python train.py --n_layer=10 --d_model=320 --n_experts=64 --experts_per_token=4 --d_expert=64 --d_shared_expert=0 --activation="squared_relu" --moe_layers=[2, 3, 4, 5, 6, 7, 8, 9] --router_score="sigmoid" --normalize_top_k=false --routed_scale=1.0 --balance_loss=0.0101 --balance_bias=false --router_bias=true --n_groups=4 --groups_per_token=1 --init_std_router=0.0193 --lr_router=0.00044 --vocab_size=8192 --norm="rmsnorm" --norm_eps=1e-05 --tie_embeddings=false --optimizer="soap_variant" --lr=0.00298 --beta1=0.95 --beta2=0.99 --grad_clip=2.0 --batch_tokens=[32768, 65536, 131072] --seq_len=256 --train_tokens=312700000 --steps=4348 --dataset="wikipedia_en"
Below are experts of layer 2 (counted from 0) of a mixture-of-experts language model. Rows are named router (the router's row for the expert), up (a neuron's input weights, with its number) and show model dimensions 256-319. Each number is 50 + 12 x the weight over its row's rms, rounded and kept within 0 to 99.
Before each expert's rows: "mostly gets" lists some tokens that are sent to it at least half of the time; "comes after" lists some tokens at least twice as common just before its tokens as in all text. This comes from a sample of Wikipedia text that the model never trained on. Tokens count by the router's weight.

# expert 21
mostly gets: "|", " |", " —;", " Born", " Phylum", " Clade"
comes after: " |\n", "0", ")", "1", "2", "3"
router:60 45 63 56 16 50 37 60 53 51 53 71 33 52 59 71 54 47 42 21 58 50 44 61 56 42 43 49 53 37 37 70 63 57 46 39 52 54 47 55 36 38 67 54 63 38 55 70 35 36 61 72 60 69 56 43 70 45 40 59 67 58 46 47
up0:69 27 32 37 21 35 51 45 42 73 38 63 52 41 55 49 68 49 34 41 47 32 59 62 42 28 23 32 45 47 53 70 47 56 61 47 43 61 62 61 51 59 47 29 54 34 42 46 39 37 52 58 50 53 48 49 54 61 63 37 75 57 36 42
up1:41 50 57 63 67 37 59 80 38 57 60 52 64 43 72 66 50 62 63 33 68 36 58 47 49 45 51 51 49 56 65 50 47 53 35 37 61 80 36 37 58 62 67 49 48 57 50 67 55 45 35 55 51 61 56 25 61 58 62 73 56 54 65 46
up2:56 57 62 53 53 61 45 66 67 50 59 44 76 56 20 46 38 49 51 53 48 47 53 71 65 44 38 43 59 28 33 31 71 52 57 49 55 25 52 60 71 50 48 64 40 39 39 55 58 63 37 44 50 48 42 40 50 74 76 60 54 48 59 67
up3:34 48 46 68 37 49 59 63 55 51 44 48 51 49 44 30 78 61 37 46 66 39 70 70 65 72 55 45 41 48 38 39 33 48 59 50 62 55 41 21 56 47 78 35 54 37 48 53 45 48 52 33 43 54 39 52 43 53 52 41 59 33 59 46
up4:59 42 53 61 35 44 43 65 42 58 41 68 72 49 39 40 34 47 35 61 64 36 41 38 46 37 68 48 36 55 43 53 81 69 38 44 67 60 70 54 63 85 32 69 70 52 39 61 40 32 54 63 61 63 52 44 53 58 59 41 61 41 45 53
up5:45 48 55 48 42 54 45 53 54 46 37 57 50 49 47 71 36 29 28 49 47 35 57 43 43 42 56 45 42 62 63 59 49 51 42 47 47 74 52 61 48 48 50 50 52 42 73 57 60 37 34 40 70 53 37 58 67 61 55 63 44 66 49 56
up6:60 59 73 50 43 43 48 59 40 68 46 60 42 34 60 58 46 61 41 32 40 55 43 29 42 62 46 48 45 46 27 37 56 53 29 36 54 69 44 26 48 61 36 56 67 48 49 42 34 70 80 50 49 54 54 55 67 43 63 46 67 61 48 67
up7:64 75 53 41 52 55 44 55 35 68 57 51 60 63 66 38 22 49 60 47 56 36 33 40 51 41 80 55 32 49 40 49 53 44 48 46 57 55 48 45 69 49 67 32 65 68 35 59 52 55 43 44 41 71 56 49 49 47 54 47 56 36 41 35
up8:52 56 54 71 38 47 26 55 18 52 46 67 62 49 58 38 38 45 61 66 35 41 38 45 53 36 62 44 56 65 46 72 46 61 59 40 70 55 30 46 49 49 50 63 51 19 78 48 51 56 48 57 60 43 61 47 72 48 44 45 63 58 39 48
up9:47 32 53 47 18 37 34 54 36 45 53 63 41 47 54 46 36 44 29 35 53 44 56 62 53 43 55 54 55 38 26 48 60 66 38 55 51 63 42 49 53 48 40 61 54 62 59 68 61 49 56 46 29 73 70 48 65 44 39 48 51 79 50 58
up10:47 65 62 70 52 44 44 38 47 56 60 59 29 62 68 35 43 50 60 51 69 66 32 32 34 41 34 45 45 30 29 47 43 48 40 32 72 63 33 52 53 44 60 63 37 55 46 38 54 50 54 66 45 78 66 57 55 61 42 33 53 37 43 50
up11:24 37 73 40 48 60 40 45 59 66 53 51 54 48 62 50 59 50 27 27 30 66 55 66 59 56 47 47 23 56 57 56 52 65 37 58 58 48 59 74 38 47 37 64 61 51 49 69 76 49 39 53 54 60 50 43 57 53 29 62 62 67 56 49
up12:57 56 37 60 26 50 56 46 48 64 37 58 46 50 50 47 70 59 58 53 41 69 73 43 38 52 55 54 50 48 54 78 46 70 52 56 48 66 42 60 30 27 67 34 50 34 47 60 38 51 68 46 53 46 45 21 60 47 43 51 58 69 49 45
up13:37 33 65 49 42 30 66 38 46 74 49 51 46 40 46 50 58 49 48 32 51 32 64 58 54 48 42 72 38 42 59 80 46 65 38 70 51 59 45 62 63 80 50 66 37 54 39 58 49 61 21 63 67 75 52 82 54 51 23 52 26 41 42 40
up14:44 48 62 49 46 76 63 44 62 72 56 54 33 42 69 70 52 55 43 44 44 41 37 53 44 53 31 67 40 37 39 37 65 31 64 64 48 45 44 51 50 38 29 25 63 50 37 45 48 64 47 57 35 52 41 59 61 49 48 46 68 42 56 57
up15:50 61 46 60 50 60 48 47 48 37 45 63 58 59 69 57 35 41 43 38 30 52 48 59 37 52 59 48 57 61 43 35 57 38 41 51 47 40 45 48 62 46 49 48 77 49 30 44 51 31 67 51 34 48 68 69 40 65 54 23 46 70 54 47
up16:48 60 35 40 44 66 48 62 61 38 42 41 43 59 53 67 40 55 69 62 61 43 42 60 62 64 52 63 42 45 74 52 47 60 48 44 49 38 54 41 68 64 77 53 63 61 57 51 45 44 51 56 49 59 78 30 77 63 47 41 57 44 45 43
up17:48 39 34 37 60 59 36 51 43 43 44 49 45 76 57 26 59 53 42 58 73 22 63 65 51 56 44 67 63 46 57 57 53 44 63 61 66 72 59 59 69 39 49 60 55 64 71 69 38 42 43 63 53 77 50 54 60 55 52 43 29 43 44 59
up18:55 30 75 61 59 46 55 41 62 43 35 48 56 57 62 74 45 38 64 65 67 39 55 57 73 50 46 59 54 58 41 44 48 62 51 49 57 79 59 37 36 58 46 54 66 43 49 49 44 44 39 46 48 53 56 48 49 44 46 51 56 45 38 37
up19:46 56 56 60 53 45 65 34 66 37 65 61 53 38 69 53 58 65 44 38 55 41 67 61 75 56 47 43 70 56 71 52 42 43 54 55 66 47 58 22 40 64 30 42 58 41 56 54 39 66 30 46 49 56 53 30 54 48 50 26 64 48 52 29
up20:35 25 69 45 57 39 56 48 56 56 45 57 61 80 47 54 75 60 53 40 49 62 49 59 54 54 68 49 60 49 35 54 53 56 57 46 65 58 41 62 55 47 47 52 49 63 46 68 55 59 52 48 69 62 44 61 66 39 58 47 50 57 50 28
up21:32 61 52 39 50 62 69 64 58 60 61 56 40 57 57 34 40 49 27 35 57 52 59 58 43 70 64 50 36 27 42 53 59 60 52 62 49 59 54 40 51 48 51 61 38 45 56 52 58 35 62 53 33 55 42 34 50 53 44 58 44 42 44 52
up22:50 55 52 46 56 60 49 46 37 26 66 53 38 43 49 40 63 47 61 53 71 49 43 55 53 47 52 50 57 53 42 41 60 58 50 19 67 34 43 52 30 44 59 41 39 48 58 47 40 44 39 67 57 51 54 24 68 50 60 63 73 53 53 47
up23:68 40 51 50 41 59 33 47 57 43 60 55 60 56 48 35 49 51 47 35 37 34 54 62 58 52 50 46 40 77 64 34 47 25 53 42 61 48 75 59 44 47 44 60 69 46 48 35 17 43 50 60 44 46 56 53 63 36 55 57 61 50 48 43
up24:44 56 42 59 48 43 45 40 23 35 59 73 67 46 36 66 41 30 54 51 67 36 49 62 60 55 45 32 52 35 54 61 55 40 51 40 56 57 44 55 60 57 59 67 61 30 76 47 36 37 54 48 41 60 43 47 68 53 44 64 67 54 53 66
up25:48 40 38 76 46 56 53 56 42 36 58 27 53 61 62 56 66 39 62 56 73 60 60 57 48 56 52 60 38 63 35 48 55 63 53 37 50 58 41 65 45 58 51 52 39 49 43 72 49 60 40 52 60 38 32 53 52 47 39 48 55 61 39 55
up26:40 35 40 48 45 62 63 38 40 55 60 67 48 47 52 52 48 75 39 67 54 72 57 54 53 48 35 44 52 49 52 44 42 64 63 32 63 49 52 54 56 46 48 43 73 49 55 40 39 50 49 46 62 41 55 31 69 76 58 43 36 43 48 74
up27:55 47 60 69 52 41 28 45 33 50 52 65 71 45 56 46 40 44 43 51 39 29 39 46 40 47 29 46 53 45 64 18 29 47 58 46 42 57 35 44 52 52 20 42 65 38 43 62 39 52 67 66 41 58 57 33 66 51 54 42 61 61 50 50
up28:56 37 67 62 51 29 49 31 71 35 26 51 35 46 41 61 55 46 32 53 43 64 50 39 55 45 33 50 35 52 48 59 56 38 50 42 51 61 43 44 32 30 38 30 69 34 41 47 71 57 53 59 69 55 31 76 33 55 50 52 56 35 37 51
up29:53 40 56 50 47 56 41 47 41 63 36 67 56 63 33 74 39 61 31 52 79 36 42 49 44 43 41 62 58 35 41 62 47 61 51 52 59 52 39 50 52 71 56 61 80 52 59 67 42 50 54 51 43 72 81 34 81 56 47 45 32 52 50 43
up30:59 62 50 50 56 63 24 49 54 59 25 53 49 57 55 59 23 58 30 53 69 15 60 47 56 53 51 35 68 56 71 50 66 54 56 54 41 54 59 58 34 41 28 67 58 35 70 53 35 54 63 48 60 61 35 45 62 60 67 57 61 69 79 58
up31:55 59 57 49 55 37 62 51 35 48 51 49 25 45 50 69 51 60 54 47 72 70 29 34 70 49 23 38 36 25 37 65 59 51 78 38 53 55 42 38 44 58 49 49 61 37 31 58 63 52 25 45 67 74 80 43 62 46 44 54 59 64 31 62
up32:44 33 34 54 61 48 44 53 54 49 57 50 41 58 52 39 45 57 49 48 58 64 51 55 55 38 49 35 39 39 44 37 38 66 24 36 34 37 46 49 51 51 59 47 55 35 57 82 59 42 55 63 37 44 31 52 55 44 58 65 56 75 43 45
up33:48 50 64 44 68 24 28 48 57 58 69 64 39 67 56 60 35 61 55 44 63 43 62 61 65 37 44 54 67 48 53 51 54 53 68 42 65 60 61 64 47 24 54 46 58 60 62 62 57 45 44 63 41 50 54 15 46 40 48 66 58 39 30 50
up34:46 37 41 46 40 30 42 58 50 59 37 62 43 61 53 57 45 43 57 54 55 44 43 39 34 37 58 26 53 46 65 51 57 59 52 54 66 72 52 47 42 34 39 51 65 46 46 66 48 50 56 54 52 57 67 33 45 65 54 63 54 64 47 22
up35:61 40 49 27 45 35 39 59 59 46 36 62 62 42 43 45 48 56 40 45 63 62 49 52 48 68 48 56 15 35 62 26 77 31 46 50 52 53 42 44 56 48 49 48 63 46 43 58 49 50 35 45 67 67 39 74 72 37 39 57 49 49 60 66
up36:48 38 42 59 45 60 36 50 60 35 32 61 52 48 52 52 54 58 64 42 39 67 50 67 40 46 43 52 40 53 55 38 57 41 44 58 61 66 51 54 34 62 50 36 71 34 36 54 69 40 28 42 46 34 68 57 55 67 46 20 66 60 47 36
up37:57 42 46 63 26 60 37 63 31 40 64 52 48 44 54 32 38 64 33 41 51 31 51 49 37 49 60 58 39 60 63 41 45 63 66 58 42 66 55 49 36 55 51 71 58 45 68 55 54 43 46 51 64 65 54 64 90 49 37 47 77 44 40 55
up38:41 73 32 50 50 51 58 41 40 40 47 80 51 40 49 54 63 56 19 42 47 49 60 50 66 46 50 38 73 42 68 56 42 57 67 47 44 53 50 42 42 45 53 46 53 66 31 49 50 47 18 51 56 68 34 37 60 42 66 62 55 64 49 56
up39:45 53 49 52 46 48 51 32 42 55 45 57 58 69 57 51 57 63 66 35 40 53 59 70 45 61 45 52 48 45 31 66 50 46 43 39 49 50 43 76 42 29 45 41 34 46 47 45 43 43 56 57 48 54 36 53 70 35 79 54 37 74 64 52
up40:41 50 47 35 56 37 43 52 77 53 66 65 46 40 67 57 31 49 38 55 39 48 46 54 54 61 56 53 45 43 76 58 40 32 36 56 41 40 57 51 37 55 57 38 66 63 51 57 56 44 84 56 63 51 72 37 60 58 51 47 40 54 53 22
up41:66 64 28 64 46 51 47 44 56 51 41 62 64 40 40 64 43 45 49 42 48 67 47 37 36 60 38 35 51 56 53 60 61 75 45 61 62 68 52 72 56 63 66 74 60 52 27 42 77 37 66 38 47 69 58 38 65 51 42 36 44 49 51 54
up42:63 50 52 44 65 49 46 53 61 45 29 64 53 33 39 60 51 36 25 39 26 32 62 49 49 50 49 52 52 30 71 51 27 54 31 48 38 49 63 40 60 62 57 71 45 36 51 64 52 52 39 50 62 53 65 55 72 37 42 45 45 39 34 44
up43:66 54 49 49 34 44 23 48 41 37 51 58 55 52 65 71 48 38 35 43 54 46 47 58 65 68 39 53 24 45 35 46 47 56 54 50 56 79 49 56 45 48 70 54 52 32 45 54 48 49 55 44 56 64 66 52 51 48 71 54 71 50 48 46
up44:54 58 54 64 56 63 63 26 48 62 26 50 49 44 40 39 43 46 50 65 51 46 51 73 45 54 40 34 50 56 60 64 74 51 48 56 40 26 57 56 54 24 44 43 61 42 73 56 63 39 54 55 52 60 77 64 40 44 51 45 67 50 40 49
up45:44 34 48 35 39 56 43 45 69 58 47 37 53 58 47 78 72 41 43 35 70 49 41 46 56 66 61 59 76 45 49 50 28 36 30 49 64 70 46 48 46 47 43 48 45 55 46 85 60 45 70 56 52 50 55 53 48 81 65 43 65 56 56 61
up46:63 57 62 47 34 36 33 42 27 40 63 31 18 48 28 61 42 56 44 48 40 46 44 49 30 33 60 61 38 71 38 36 46 52 49 42 40 60 51 72 61 62 38 76 73 48 73 51 61 42 55 64 53 53 51 59 77 60 37 31 45 54 44 33
up47:36 52 39 59 65 26 53 50 41 38 34 58 37 56 38 37 58 48 58 41 62 57 61 88 43 33 55 61 62 42 46 57 49 48 40 63 69 41 44 23 50 55 51 51 59 43 49 35 57 46 72 55 51 37 59 46 63 45 49 48 51 64 49 51
up48:37 51 50 45 48 36 50 42 33 51 49 55 39 53 54 41 66 49 47 55 53 58 68 60 66 48 52 59 52 71 59 60 47 42 49 47 62 71 51 54 38 66 63 73 56 29 30 46 68 63 64 40 39 44 51 26 45 43 24 49 53 72 69 51